config.toml
num_hidden_layers = 10
hidden_size = 192
n_experts = 64
experts_per_token = 2
d_expert = 128
d_shared_expert = 0
hidden_act = "geglu"
moe_layers = [0, 2, 4, 6, 8]
n_empty_slots = 16
router_score = "softmax"
normalize_top_k = false
routed_scale = 9.73
balance_loss = 0.0019
balance_bias = true
router_z_loss = 0.001
router_bias = true
init_std_router = 0.034
lr_router = 0.000512
num_attention_heads = 3
num_key_value_heads = 3
head_dim = 64
vocab_size = 27368
norm = "rmsnorm"
norm_place = "peri"
norm_eps = 1e-05
positions = "learned+rope"
rope_theta = 1960.0
rope_fraction = 1.0
qk_norm = false
attn_scale = 0.125
tie_word_embeddings = true
parallel_block = false
extras = ["capped logits"]
init = "uniform"
init_std_qkv = 0.0352
init_std_o = 0.0437
init_std_up = 0.0504
init_std_down = 0.0504
optimizer = "soap_variant"
learning_rate = 0.00452
weight_decay = 0.0
lr_head = 0.0118
max_grad_norm = 2.0
warmup_steps = 200
schedule = "wsd"
decay_fraction = 1.0
decay_shape = "linear"
final_lr_fraction = 0.0
batch_tokens = 65536
max_seq_len = 256
doc_mask = true
train_tokens = 552500000
max_steps = 8431
dataset = "wikipedia_en"
Below are experts of layer 6 (counted from 0) of a mixture-of-experts language model. Rows are named router (the router's row for the expert), gate (a neuron's input weights, with its number), up (a neuron's input weights, with its number) and show model dimensions 0-191. Each number is 500 + 50 x the weight over its row's rms, rounded and kept within 0 to 999. Numbers have three digits each.
After each expert's rows: "gets" lists some tokens that make up at least twice as much of what it gets as of all text. This comes from a sample of Wikipedia text that the model never trained on. Tokens count by the router's weight.

# expert 23
router:458479458509548550572460518404508529510439421435529502465402489494521448442530447516437495462491491503432486559573607491443479466565550512459519510414506512534454516422511532460514592502520460535598541432552437501465488386450487513541504403489506465432509542497474407593470509496550533575440489433398476493453560481526525575485529481587666490460531548461523472525574512462574563387479509484515451474594427362489435524543536451453552514488470481490484404549440521568480468462607452457509461474569476444480516510516504555406539455480560458503548508456479520442481495415552470527
gate0:524500433541491538491573554563546477530397541465546520559551480495559504395505537453591452467488443579508494444552494544483480485524490570458370526465574519534495545443592459440496449492453460552489506505473581506434538511528483379515583462413490562521485564543488519529489511516531467586519593494413489396531460610531528482566465444543478491445419501531405527545568589488644456469433532445509531583565462492561417458514520509494536547505483521486510506452501415463465472552487589529576509507608475546452531507538519441549548458480567462488505373456482464494399548454502503548
up0:498495486378514595569648477535546435518482593425549541569469515482505522530517465462479437529514535453482560504593563517496479548500521502441487484490457500512475554423535501480483451483478522561591420492471525551393475596510519527501375494447476586417505492514518466499506477540569534440526572513489519524446473583523462512513538551468572475358535513496450505568531500519536497536595464445491540498513404424573460496452550439526401426535489465495511548524568475506511480475523542535459612411502422493419591571466447467519474422459399499441448511479505461580364457527512526481
gets: "1", "2", "0", "3", "5", "4"

# expert 30
router:534485538461489502438469650445591516479469488452447557531536528540521489434505376523498533463493478454367399456544504451565576419438574492395507444484543549555421504487476521441390608483535508475519586447527487440497418492376489594558469545426533553498491496506481474489487493459487481502378505410480513459533556539597453618508515439514538549460519511449462450519513473455571468509496493562461462547493400498526438507448543444520521518571510507608496483486524480503470466527542500509555542493591503544476471488532504519384399461505558511533540519475569403460530440482547497496
gate0:592506498439440523514474490550436635494489514477470452372462512516501483504525531610540464519478566469448471442499477528330507510530525482486511526408520550515577416502491520477567528483501547537466474554459558456464497494522536473520440508482454510398511475551561523524486466517432454489478615476493552464523492518575493356411460467520599513458424625383531450441572444417464529449434476472550502586494522505562425529526562597482465502495489472431548525516589484634477557478488488580534484502567537424526399522557479524549533501529499511458459514465446501477472532519558471462
up0:480519463484548445488507486538483399598608602572448507521567497529492515553487499503413488413568422465528444473475485467459592542567523466510433449428558539484428541484574549418516475526516520467389456529432515462530540468514554440502495475455478433500518507556565505469536483506576543458405441509512502438460512533501470459455425548461537540450606553502499583487409636516498514442571536501426558523513532559397478484467525337567522471476480531470488491497539482519521461491480552475477553555464424503563510457499549661536568479506469527502555492481467545580464471583535524398
gets: " and", " or", " which", " &", " that", " but"

# expert 24
router:474413496506535513455555545412563512550485457515439484457472484485532477469431446527466403469445436473519472528507501506462489408487496545454445425435394542447446570454481565408533570528597450543573523472515467496480514513520527524561549380433525517545476577611473484559551514449507484514373505468472490480549488501505557509506488428562496474457535498428488480508490468463613496458432539625505494545476384360538554561462446442438437495527524573545545430557490508540503462529580497493463499493595632542466466495486486570524584497431552582516548469440403458464549495503516531505
gate0:526482432434483508498478594422472548530484509497484457507457528586510522462454539497413577524500543423462520534505526585517521536516533536516415475548496551489431482431427481490523476503506494411494483508452519602502513569522460473576437362462540534490555505555470427483507561403535514470481454536451481452501499510494470481520565431411543378472452488435522565551498514513474558538564520620451469543398531545516592537433472570502581544522496629499512608412470462488495422481479441592390458479558484530409559490600522549447459606459557470497513456550458467555571534535501510455
up0:535468508488554534550515512477540595480481554471554526518460524447413418415478485525540451554487475585407535481554482539544489575505505484458508504506529497556480555605426435461498533495509389562546482489485442539564501501544459508552543533464543452491493438565475546446429421552447391487590564475583520468510488437475551434424428522412519568481486485639455528419597441479588504517476511484559512469567533595500450546524453503553574521508518462520499512490500529463463486511513343413454481563514392518454522566467587443467541461546395416442468496474512494457447532573524569523
gets: "i", "a", "u", "an", "o", "ov"

# expert 33
router:546523489560509548547465484394505498431471506464468610505478495515508419430539516598454558459454493502471445501542470552438488458541522519444423412462440512468508574465392521521452464483498510501447542509513518491552452426539480508598465447472504496470449541550493447539527423538481511522445594473471356366471533510571445500491623529511563544511576536466558452534492468523530479469511452595562474574577424461532419489518447400533562494490470482480464483545486514524594520515538448413555504529543499449447469485625441491524439473452474625499517394448502477520506350468494526495
gate0:452552492508556435484470580471551513466497553527510552474476505443451452582571498415500527542530584529467586513450560559591537605517553524585509471582517538504571578517493544648425449400489465429507541439549465521592595552523583458438547563499501541461545488559437568513423597536474520447544535543534434481588531528532609539429517514492529495481492589522466517458470511533452495459412454558537530503464504480567413576465512463509500497617463546505479551515486551504504513539551450492463427529461539436545467505528444518529435502406466530472527575531449419521627486492485553520
up0:425522518452508421549428514525460479485522553466445536523494474606520429317455515449489480477397592569469596530416465536603461531548465505510512500494452500463410348470560502436480548496541547506562513506591527538491665500509557556415474485600561513561558577542508420540535511586514477518600433479514561547507427543503524576467430555434500482462509387505485461552511422430496468457525495507408526504467455478477512453484470592489504495475539435532524469521525531549525520480502531531452537439516537463477519564436516525481552435501510527460509498407506519555536558457516467484
gets: "–", "20", "19", "/", "-", "18"

# expert 18
router:494420489494509550535457529462468475496517407477515475494482551482513502451546411477461465395480526497369494495500517539466474436543412577518526391441446459526482473459457533472434543393542398452490506483480532469540472356422364488507511503427488451476466570495457529522548499460509429507319564477398515514445563495529503539480511478440532540499599481523510465554498377439598501440493422579523482571565448524525499464514553449504535549563567532574571473502476457489587491453505497448478531562547575457447501546602449572505531503432533536462561440469532494462513490481496475483
gate0:448469494519410465515529459413494506484478476582492526437574470429482526542514492483535501465498503495515515521520516536448463529442478465473552470523479469492451462500547484407532504433502483598535453488596606427475519445501493576491558445516482480469412481416450627562470558479417438501439500528447492507531521461559409491595625474454461497450557575568423379487447576408485540405626478480544539538532448514486443459481487491527414491521537464468575505464586488457474490420509513444507424539523467454595472369620452500511489493461505442494503492500531557586446404532513567482
up0:453367495482563449451567551408584491547495535524595525456507530499506498505490424492525477473499431542594522526492549563505483359441503506464531435490481409463539503416585531500527446488526463560620422538568460425587460518416480523470494441515466563442543499599416482579486499567458501504452547550479521522552460519530538492515530486589463503474471495610456408482532505407447491543534458532580482460412516554470444452514481538526452466429520440514638417474542448474506495519441511490431515533586477413553476468525458496521479546505451412562600498474548576500531492565524549512
gets: " |", ";", " —;", "};", ");", " –;"

# expert 22
router:514375498484426611506489546445552501539465518565514582477538571455507503519566449493487513461454487505465543550554553632517558435557451553447433399450520456500467537432470527438468528427526422555559504500507498512474544463425489507598546535509547442485545542564469504588575531488549423566410564491384478505528501461546526552408555538566579539424463481470497483467590445498551534483464493523453455496574447477605475506538556446467456487511535657552476424514456448543573421412527505433568424437489522485502472441506445513516532510450562532491495511445430468479559492466496566526
gate0:499584487443517479465537534522552461547562531459535474501470519466384492571559533492378487550551558451465458498523551493486497454459584490496616493527600608505544532541459530483473525582500467498528630482524505445468460455497500583518514362597382481558496592461444469508597492608446457536457529472438438449402459497558496412483455432550471448543558474571514494392545520438480515498455555455537493567513493524486456479497507409550449425604447501493497503496534460464493505483497570509442482428574532460511514501489485494520499477467419493537470490626437608498522501452523426528
up0:421584542536425490496446494470505461583523524543489525488623493468455516576408497597470492609523565522625383510583538399510573505558596494444566556528564576465519602470449502512402513538560504522553536505566440437420499481441492548536553519498411451538501457554473536612562499519487472525506470399427440439451475490474508504508473475539567486472540524561494538472556505540580552443562438466465579524497597513536506512481469553530472551433474443492491547545543426406477536540530411485489468524494492440557587493471504585466523481472455390503528466533470524546534455486495545526
gets: " |", ";", " –", ":", " -", " /"

# expert 12
router:489526617431497474429568568440513474493450424566432521434460523549444346411434447520450549418471480512396456568557478551462509506522448499407487474478479472474450454507412541457465589522515476572533631491567446508494521513449473482507441471480487459507474557510447541574522421478523516537510522525531479475535582519510493523466616470515481489530488393394500459486604445545518515445475490519518443510552454435581490600545494402503494548509533476450508490478462503445553414406525465513559511439544436506607430448449437560474520436466500537527533492436464438516460532439447421543
gate0:533430504483463373529488503546449536617454403527517456547547495476486478547500547446547515540505509466505476599404507601442512432490497563519547467538547630494598502524475521551497495561584493455486422544430456472538473559452479551492500504515645504490604451464461481629498539576513524502509515473459472585439447576445586584517466480506619425508472546526442485462464476587453482574532518487534457482422514472638532444496468497503508482552435502505519419555466503492542469492489581534494460490525476481483517467590442505555415490503571608564522464471477486511542545444554448448
up0:490539535509563426552452452534566475466446585584539494493531601531568580585529540440601534413553521531492432500471456455511479461410515514404511566561472556462534464388555535499512436574508526483444530477450471533501478527479472402380544548510466445520600471532566440430497565486582463502478530515543577484562504517472492446459513488377522507472466449533564560598455456571588464488415547622462503492481475467431509583530513504422407503544460533585509460576507541522512483424495500557479457571483568493461508481522460490463532570542532571435489473555596556555494525465508527491
gets: "0", "1", "2", "6", "3", "7"

# expert 16
router:547459493493558514517519564461513459452533483552490533522491551442546480468496462523456501504488420497471466557474543516531533518513591600445454481420421543514474520513490510438517529395504510509496500469563486507496518342459395575575590475421536494387483511555476387523562420416540476509458520456502450465495575486574507547545578527567531541447574589484485480556590452512530647466464490492488498514552400504549475522507445401548538536523558465445485442514398454546498485430513407504550469517507535470425378495551491624491543507387502570484541453506553549477541449477514527532
gate0:560515442568473490494446550468505521464452485495514456471503577561597509554539507483446479523574459495496471558444475587463546455545543427594558555453475535610557522518598670543473498455488445454500505411624484453491451526575500460510553546483478540512523506528496543445580519461419574548471509546491490551509624627527542426550599520547519526350517483485498440491465548523545530484465528600479557435519440541449527509422453525579576505515559445516404524514538525584479444463532501544411478500459464466584505442501496503471461539454488483490506510525529571459563468485487558428
up0:408580497516536580529474526485419417504411391492472559488487463569530451421505517580444604539399536556552511424538550457561441556456471491517499443442491459497511420477440558520465511527474464498477456516462462557559510484509434605465436532552561588504507445485449496481580481598576530541513502517443501532504443374431503443600539477448457462483454470524439554460554382509403530530480375506545484561517517515462503477541548487512440438531483419600559495536444499544518548494443511500579416506506568413535495477445485469433503547521416437547540514432513470509508481555528469569
gets: "-", "=", "|", " -", ".", " •"

# expert 13
router:517411496416454538518570525496510582418486411485516541329407463465521414475536544593482490496418514447460489458549549505482457499535496482459477474457548477494467568461412485478418576373505494531454545384475551403474459450531422549559484454424500440488538486500489453553567536532549583558497541482505507428521524429507464442486532585594513523482556562435547533535558482518496571445494475521525461495506420472530523536488592444446524540507537467503457528561488447486498478452471416458581426467589525442497468542454478561477501480513474539520552443371571436502471487469413423573
gate0:467524544481535497626463524491475510498507504473500463467509468496561493440506473431677503543443373462466501549517494436561459597469541408535537515421493622546479545541472502445566523588539463493561498452607428548484481419495463420424546520546550467496591551479415535518548605510534484490373538546533485478466471511524395531522477550532488547466564491484528503585524460467533527494598472576496532489412509540481469458455507483457524563583526518469435546555610501513519538517498352541451493547487439458518531485539456518479498423532379487519549539549541441502470489521454539461
up0:486565424418515489452546486509477471528492504438522532540463457504439481538466460511381497456568460602621454501397487672597511472517481497531519463484459525537519543484488530457601381466503582531492473505484582568538486528490556543553525450439336536533496559509507548510524488459449499476501527544533501549431505559378497552478466608510479446507428556591521466522528564442523511431411482519533575476567497484486486549369436522450519510549540528557485533572492515510517449489503506545532575547491576535412580451442456539477502555575506450470558448524533529548550456514485560488
gets: "==", "===", "\n\n", " U", ")\n\n", "A"

# expert 9
router:450481477451427561518490502509513613474449471569513550485484596585509390552467417562552570469511466340466450495490475486475578507550558528524425512520489445492398530478471509329385549517479392550508550510543469471489471422474438473557494416489497476487531515485509476530477456420479541554365562403443486374480504491495461511467524517466457546409601473464496484475490399475581486485416476460543506451591470498508506494538516484529523543518577503522444453470433489539509357456524430515517417475519493505502511491520470505458521495462502525504473420508523481491583465426451513470
gate0:518477527507374507435498445468506536497472510549583528556485517546591438610530423509445496479423587532502526511489568569627464456533484441537490554475449523564570493539479511528463519465519505636556497484476503437456549422512439485508533500555452494543537495494496512543380536495503558498500570510477475569514501508441477550531395498344415542431555490492487511505473434538463573507457446605580454483507479440479410453559473398534456474530492500496458496443541490488503547540563528444561406481421548504537629549581500450536403502547532565492477552471427460534549580548515535518
up0:478519520418492534472438553467446478491533484560560539455466459504515490506430484524592484557570438561536522488527529621470492530504539509506484539543534546505440475488639515510550539488513435431495539491556482478511524461465547598495451496417471503451525535470450530455477511557524493518508529503574452595482509486550417579534513511418504607525521513516500455573516474419489572460497423646611546515401420409502483487539493546464553517552409546577493476545566536486602480488477591490606499549503494558523560478569606514433447422631533546455527530556489476566531503561569591462
gets: " f", "p", " p", " P", " d", " F"

# expert 19
router:477484527456523546452614500445581461425544426553536571467445484454593505475515504561516520435468480443420443542495569478466479442583455520482506500456511483481393490488497581413438496474510495468540511442531487579507536508427448555531458456387498439496498528513458384544524427459530514505435537469390448527504490546578438510476479429436489545519530501486492425533579436530511603475457429485536517533556476472524482581514536406441489531581458480582534486490433444585475455527546518542523467468547512544444462486641475535412466419468511606548460477392479458459587406499491573531
gate0:458522510545634563445476510510480552528499447490515464464532555480611567464543479457451433549468434440493469457586522416500532486520466539435601541483396500497496488586541472488425397484521513544451487517488626467544445442507631517458528445460516476506587465490489493440498536528413369498574497467477517483456535492458413562456460420529473500556550516537563365501507483484421502486487540451468463531485585603606418490514482524404407525485529557521526455450433465523518447509517524486521522536482467485538531485590506539449520584543535464505474533387497442501512425538400507459
up0:464422502529496512459509528553463442540457475535420445507577551399508502502468575423454474530517514505552408495524441487555404517551520499590624518469459614396531490486441573470469553578501517568571467412510524572438500506509532572512499553478462419494483535542449585460470527592424418468610507448580533463423495500586469457480528455510489470577516431528522496465448489465453461400455472454588558548581552575503499498522455524478522568510543536554499527493474445508539515561534534527515472482590557459448497433575559561432454545531520531447531466393561539465389515414498477511
gets: " was", " is", " were", " he", " are", " be"

# expert 17
router:521475440458531536536534535452555600466463474450502635513460514538446419488527486551469589439431476515486474567528539554454487444471472541447520332499436471482524532392483585435525533465524433558560606506513563518473443406463461529499559453479507481452484522500506448508523502494550542499433609518416494481455490502617516505424547437520600515491486474538567507545501503532500566477526436516504480492521424527628504525462489303464461530488594619504457487544481418464561480501495512536499423440569547419509484508527491546453530408490484498471501502436443516505542488468509511580
gate0:569430540477481553491505502408483572569460550446452499499470476513561529552475553497495541562414533513489465525556465542534442524510471541554440521482476487443535463503606504406584533387462442578539514426564524530548501510522511455489495531471521463562608466578587448549481487479579518531464540546472457599560563552536503454516603539497533539386526554480486463488437518427500506416427453556511504518584464523507457551472473424423435462445540551504445593543578491402445470451587440441493399547460454535481472494453519482539518443515454411490409473449540491369532546478511460588
up0:458458540497515522453518542647512415510448453496578493515566503530493540488469497541441476403467487479525477396496553525473484439523536532547550530518472445412519509513459509565448471446496514525479573576514529427496475430593522515484431496476496517515403556536397599500488483548495471534442479459589529537523421517512521442417409408495566441454583470510460490531489524521577465564529429424572456394499594568498453462514556483571537490548511494447404503443457495527594482507412529530448497404472624442512591609441502500481482605480491532464543444503492493565459450502573489435
gets: "08", "07", "09", "22", "24", "23"

# expert 4
router:458458624530599501492508566404534493514459512451483551503454513534498430440396479514508513464480594478495555493563518542509469448511397477460499432456530512425472523510491544429417482476491392585551514531568491535457434491409444573512478450440529431459523504542500478508517438474572497549423460441447439462460503562505539580414529433499503466437468555390469509484543402499598551444473478517521536539520463508592531533513501449493474600514493544516535481556487531498551454477534349542492428556588483533538481514562424531477520482447536537542553501412460427426488491345425474483
gate0:465481500614540452589540598536435491474468556525491459478409480437549438512431595550446473449551574383457513565507490564571560514588474467491473574544492498392462514459557494502450506454573454495528509523532394472535536509498486466544529494464490456524447570458496486432505507386577458492557451480513529585492525529539542495489661494525470505450463550489495464473552535529481508460479564504581449373574496441545456542502420410498578557462475502531443415500385481496485548567493458470469481534459422591472530503500516482511532607440427475491466551512453542438503581540511473581
up0:464557592472517569436494608587454420565356371556553511461561480549554421514532470436490464464554551498468557485566471534455458492467503410508412422460423555503536525496531488456489517647491487481573537509442463443482515411523510453552459534472503489504631454449554492591526562506566509484477535505485449514484495467632576428374496561498476493521493503520465469504466504447495529524520448486416482446502533506554567521521509475526546478543555543486411574526489496476505558500480528557490516520445510523529493599381463412523453437539480508516473407449427527413515459562492481531
gets: ")", "\"", "}", " —", ")\"", "]"

# expert 6
router:521523516483568482545503602524557547422439562570438474433436553587506521404463565485456505487487396451466538573582501518510547480469489526410478405504437457466483569395446546512465595478499507479485575517501568495447494497441501513539510448484530449452552532573438378539511446422570509548453504467449372453482507462538489565489536457497579545532491510423525373551547464493565543538381444522490479530527433489521491442537599426450481505531521548549456401519497452588509403447558505472558468421513504436569434522494439471493492480523554579482537418480489503460449481460437504519
gate0:464414530568602518477511409460550508524564467441469534411465509604530554575515485537552437567456564431432509575506514525449510578543487566557449454572431488468469522357530499525455550455583589506497472510534434434428519552513528503505524520533541512426513492564431470512566564491518404575448483521570478492405448473494552480417488521499482527608547563489586534479553527460509492470501614580495556631570455485387458451510607540555500467517526418515460518527475406525519534489479566487631480553508521528457498511435543472531499532480541497494485522499471551512580451510483457487
up0:516458440477508529561540582523439463465446396550514461530568554502504439566480382497427452483483442585489447498514429454539483438513535514546484492484543498520483555571399406568561524511505403451465497480592603500558466383477550459410476522469574530468544498478548457542503513483441555512491505497532479553561511463435513489629509532558550485338502505583439511516496518510567538474524448502481454493497526441539430554439470591522528509519476487564529490485478507586446517536437487591455460443418424493474616526441521527422464513529470494529536356410542502474470535559506569495
gets: " the", " his", " their", " its", "'s", " her"

# expert 0
router:492466477455543573517473521450477467527399425488502552495483512565582453422568498503540520488508477489470425593585509502489461418590473477365514450483447492497475616511420525468441609506564440610486583433568548460491461403446425472437509482420511384566423514496412425599662470487494489505467585484480412495470558448530505564446468506538484554499534495518480462502468500504535482508479422510502549598617502462503498488435584464467487518489537524459508441541510524502590507462484474492540508453558585415459444497513443545414456487464574531546525471516533460499492515533482497476
gate0:467527455497450549504558429424590509462417450423504496511526494525507455447447576517432529469441513505424532486526493515513444468541554480523412483548501429581595514575615481511449380561513464486494469485494510399521494495504526491543517469489543417504469409509507558498482575462567563525563500466502373501485481488503564507442527410493592446588600605567549501443461506552456455497531490477554476444507493496350470385506398473520427491473466541575627498524459517456521476537574531522438464453516505489509501551469456520566523571429516512490491520561471557560590441500553500592
up0:613475530479515433518483492435398523548479464562437558530527554439541511551498424552485474557559506439538444563541473448456537508473551495405595512444536470465494443571482516465434510551492392411513569606592503552536500430506468503512408483604449504458451525519538558497551485538501453541417492521449558561514466531473520459452500616533441545440428429433455515444441528486556548495435504614467502506540506542474487507499546408482511541529457492500412514509407587460442447442455436414497475451455475455523622590444497472596465510532422491498516573434517533514490500550500543423
gets: "|", " his", " medal", " Player", "===", " their"

# expert 11
router:524491495447471524495537543501523568490480452477432537518425496504524446452456461551495536478503469459409454601594542515476554523540434438420552491459443560535464581372523539471475514504634456550465578392502500440471481475438389578559462498473542472487454486507428508480494449474418471569445502478519447436436518542569454588513523480424508533517495563516489563436528417551557498434467470490520592566494425491495484554447520474457448559587594497438478524572478453538487519366568495451617439437532549479438472536576410516464463438507551554459574501466501411513525431488479511492
gate0:485478546462405534420486465496465455565506482511552456521484459523559470543507509539437576517537498465489504533487474431515509408467470460542398431407482518602440494441473600586552481529512508516437463480518454509482573577486506564595480447509445407456580465503465476538517436560482510519505422363448469588442552484534550438431453497517484503456496558439428461496564555541421539453514539386431457456457466570539467502481598493466527538478497429555460521483419501467474563467527541555520575437435571485631584479523493436591520496464562454424555570443441504529568492566464473495
up0:479516480597575476518550499648506513411433395555557537556468512565554515553553515530464400560510469464538503541456477505356423452485487420463562521516434538470484462510456535410448517549479509488542522631476460429544480491426496558478475522561392477457475495492457633493519391505461499578501529505457456507412561476500502495541493503507512495502406498561565517519413565456468418499447534430474471545519488520526533485580488495436473549504470476519431411406490430460446498544531567484531457548494607485472559525507490465420455477564591511440514465521535604545523418481539516508
gets: " The", "The", " This", " It", " He", " As"

# expert 42
router:441405528565511554537498545518480611499433455504495562414492510512479480432560517618440474496574448480407520480594533541510528431561508484478507463562488420487492504400472550424394601476554496643583503449502544529499536426424494520519518536518488495441516510586446522564471451462546510540482519457479462434493516507480493476473584501566596589457531495422521428473503439511552535564437384572550473489599537459619533479500511483469586493567548614478508474460529527534507368485554539474522434590571520514547494470467489578512429509473517474465500480425475499494486512466462532502
gate0:466523542465547572479472426473433502573419528467430491408471566482517434473480428489512442505557520497499548511517479439526506525536409452489528456466483425509460521535495556473513562441569492454454599434434466505468570553514482436513467497477540514422500383442493570505565385418473425435468487569550533526433539498569537525515521510445552482480438491465477468494428523449367494480521388446477460592507461584536539611505526518487486597548616564508439591421448487567522512442616451499458547493505532510472565540399506496398607470517515493437482508475511436524447538545490520476
up0:504476414465544467472495440464472417565564570501488482585559518456538469456394534505592565545520569500517445512465523503489498498548519560455509502494448350537516520469517555417494508513487530516555469545552401496502517593391502547459521455574564527478470453554530495562422497457559536511514497439455473425581421487543519507481537498449433572494544403569459426556466484454559592491442383510538581419516541491520471514527515474453422494507524452501465418574502459473482476574494418568516397401429421593479543429498553456476517504568609543504527478477531462512536539510438454583
gets: " for", " by", "'s", " at", " with", " on"

# expert 39
router:531476557411467528545475586411539521450490459526429576480421516465498368453552501558483538497459522561470535580566456567476534492550455525447476475425478433490401591465372497499525597375525516577502486544523538570487423447499482562553510465488578496442499480510459429474501443435544443573444505497414437379476514516580477520527572518513546502491595460507527438486540488498530500476510504560480485455498409480561450567489489410489470578543579542469493437551482470580459485423602461412577449546475527445524484498557527523500455429469497490510496469460458451515523453389434479558
gate0:476482534444457504486413423427534473462499457499512514443525466456430575501527586459525508437468501541469400541513489503597458537530533483512505555573592488469461393447504466522487504508451504527465408475600542474470491433520521586447457519511520488452502421450433507497482572405510469537450530501529557408450484624481470420570511411577485558470506470418462520467472480517557467577486476557557541476513360470441477483587533511566435492450554490580473430449414467493549438471563515447479543465499566503499562544520469510622662466522571538493522481452447479545430482459444458425
up0:525496482441489556490469444518544536509484546545465447503432486526534553531450525521461504503540515494593520530568464565481418571508536495469517427441501452522471472517576463425650454505460509498497568476462485510480613427508532586470539440392576445517554387458454490505508491534514455550503506446487516585504483379514510469470573487421404511436502341515454531481477508534535467486421570564462523608568486529532385545486522448569527444526475428413529538449541580500511560471511490434420529518554474510537535430473547597568509485483584451520399491510542545475565606478492449468
gets: "19", "20", "18", "17", "16", "15"

# expert 14
router:536474463468564538522493515471563513479412438428549479420447584500483395452525530533473514467517468524493472446479553599457536509523423433473484480446532464471434495510477511413379543483513489486537540408544585456438482454460419510439541465443521466482500552542503432613568415416566496583502538480442519500434558487462471543426491555543520535400511570512494459529503490486584515404458444479539441455529527446520475544579547486567595528447550562540481422483410462570607437527592478554491466514517568454492472553589474514444466446474514493502533372378480483481528417513469486504
gate0:448558511393471562498400597469574490523474523567454514567385484514571498497456474533489534512415458436471442528591529534521473543464508447495499553515479440525498543459543465471495475453573445466574389472521434515464472587540511511509577528525569550437439465462533479563484558450558482520444562547527523463511433477435518409551493559446391533413567532559479482494517505519434434507483474464509459535548429469394429530444508485609559462554430476494508551560489539422413595543468494436574622561520438528592564516546516461489542512410530513563446497528478524586541497471534520441
up0:460523471430479556491485558522563494559457525497421507467354423569520580476393453529493562595485428548520514454467481521474475517495395444524552577473498473515446525459548415493481455438545482497497506505508469486436454515538516456452498536480538529438394505500460456490466546490481482483477571464526454466529496518510523406549554607469483523491518519555441567433571520521438469488435543439513489537546457497391448465355524491561508467628486506517481547553508480579436594566523482428512640599527487572590477574490443472583579552437560473585459435479479485527485506506545461446
gets: " L", " W", " H", " F", " B", " R"

# expert 26
router:452431455535585592447533561460569502455455497502404523521481493504462500482506428576468542476501439544463438524508523486512535536517494538482506499425398464494479561495477555447517471495552507528497526504454569503457472425427394569544487421533498488516449546609489416468496458421444517577431548431449458515525584553545404535486513396453582537407518498446434455461552514454574544459423532513488507512559483498516464457543456455470524564564626536511575458488341411523493478511473500441504415463494554420456484454522416533426482507400568564515490479477455421508594475500498456575
gate0:483466500501452591484562507538521504486561418474568451540485557511452471528455373576397492531486470557463580545493454563595415449538463427546463474413476469537469448548535466542532447487483470638538460465538435517484527567411492530540534533512559477421499494531540531496571508467395469533510482567493585472475591499422612508536494558446409521487543432487500523504555425502517536417508598455542477534416508503466451596460530450363481535565540467491492491519612504554464456465535488509458556418522470453449555469436523474569527556430432539470486538582533543527492513558470431454
up0:425535583575535511481458545538412468510434569419482504447507589428467536480439435520474511474437410537483429561476505495446558411513498500563462487466477477599490528512559525479443518561574417525444517522407626516528460485572620463516443535408476562505457546524392537505509519546468486541487462470557573461549457521485522461427491528430344530561418499545498492557474519546451471480537460567549526511487471574435496468502539538433481494543496436482554536452596460467560436441492451406433449531492450534516498462476454458552476584532493451425550452441373468525550524521538545492
gets: ",", "),", "\",", " and", ",\"", ";"

# expert 45
router:464453462503496520517484583461483590543493499544498546349401514580558474488508512498503514519434504479451468566567525595472521419597546497444460489473487494542506589519453550450511576507570516490604491444492488489429513401507451575518540482516532432441504453518495548517500461490468492534513592483509363484531460540600509562415484536521510552510480589500475425433493420552513493377493417503534540551561456501503506505534533489413455509597533480570570512545436444501570449479490478405612433517554574433506406485547492540416465469416539509473534516475455445516518508414401539477
gate0:484529421579473543516500529547589594549469505416447524523457590476495438511537522485553432457487498498462529479523531531544488450583524543522461550466475503602442586585452538360534455409470521441413498449446518530488600482520485498553549542458410574441432328495532523494409486399537485528421547482463445414453481435469483497535448494504483577526443449586439535497546517577536532502539426446581465501426491493546543470497548567468478606445517558506450488383492591523463443498519513496425448465511430467485560483549580463471516415541482480504471452458490520477499465517493503515
up0:510514445462530422467510563467367488474570521468404554566455515490422536515519451547494595387530493494502509479456578442503531537484487527506427492490417507445502468568519504527488523506480412495556513516479404477481502517508468431444427435468570497554449604440473497521516501488488470538488419495503551474502481564412452411491520524498505435492571473401529601514462492468464431531465539477571586465465438439455487526543451507605491405498567490554456478543523528483501552450516519568614511560533504600555540477389509595486446597422492466561441445574501561476437475482512610394
gets: " after", " After", " before", " won", " began", " went"

# expert 41
router:485450536446499445489591463475566570438476471495486498487412513506566445480507421501500506430443496379409440593534561518521562454587496577425417431426351504435456497448493584478418491482425490487545544474479577564527527469470462603583439440499470499454551465512402483554519477493571525545521511405455458494499532512565434592485511520498551553527483518459518490517496397510471544487493388568479429475493434450525501577505561417467479553553474566582513504465424392583581446526507469456479473455613530536481518497532513538439425477415517480471508507471498507499493448479520534505
gate0:489487433508533520530483454642628522505474555442516451459539543486505494454513481408457558570441511423537504419528534441518518431516446524568569438558439429476468531485623397554527479553470478501452496585489552556457442523410488504547505508550459586469541477606523514564522476573509560406503528521531455468397510552530477474545597473441547551601593496496422568500555484492515471498519532485489594464480420634500487559472401484549483584451599565404456461485498537496499482549511445501476558490543483442502470455474526549536446481497520495455516596488514470507461570439441499538
up0:468458553481526482515599493465538573529486424499560520478557470460569495507549497487441547545380545568495508458509508532573511514476593497443533519541439485501497434488616494542491564426488449493500485499543497519511525471485531487440613481582503526483557553541530526483425455535605523459480469562474595382492451485544446425471448533462620547511480493543526403495495518627498594411430459594528484508462462496467495519488538490442426549578539476480526516470410612600583400482490538449469518537421525540424550402512526511513463488439562570570510492439520518456422557510566550465
gets: " to", " not", " had", " have", " has", " would"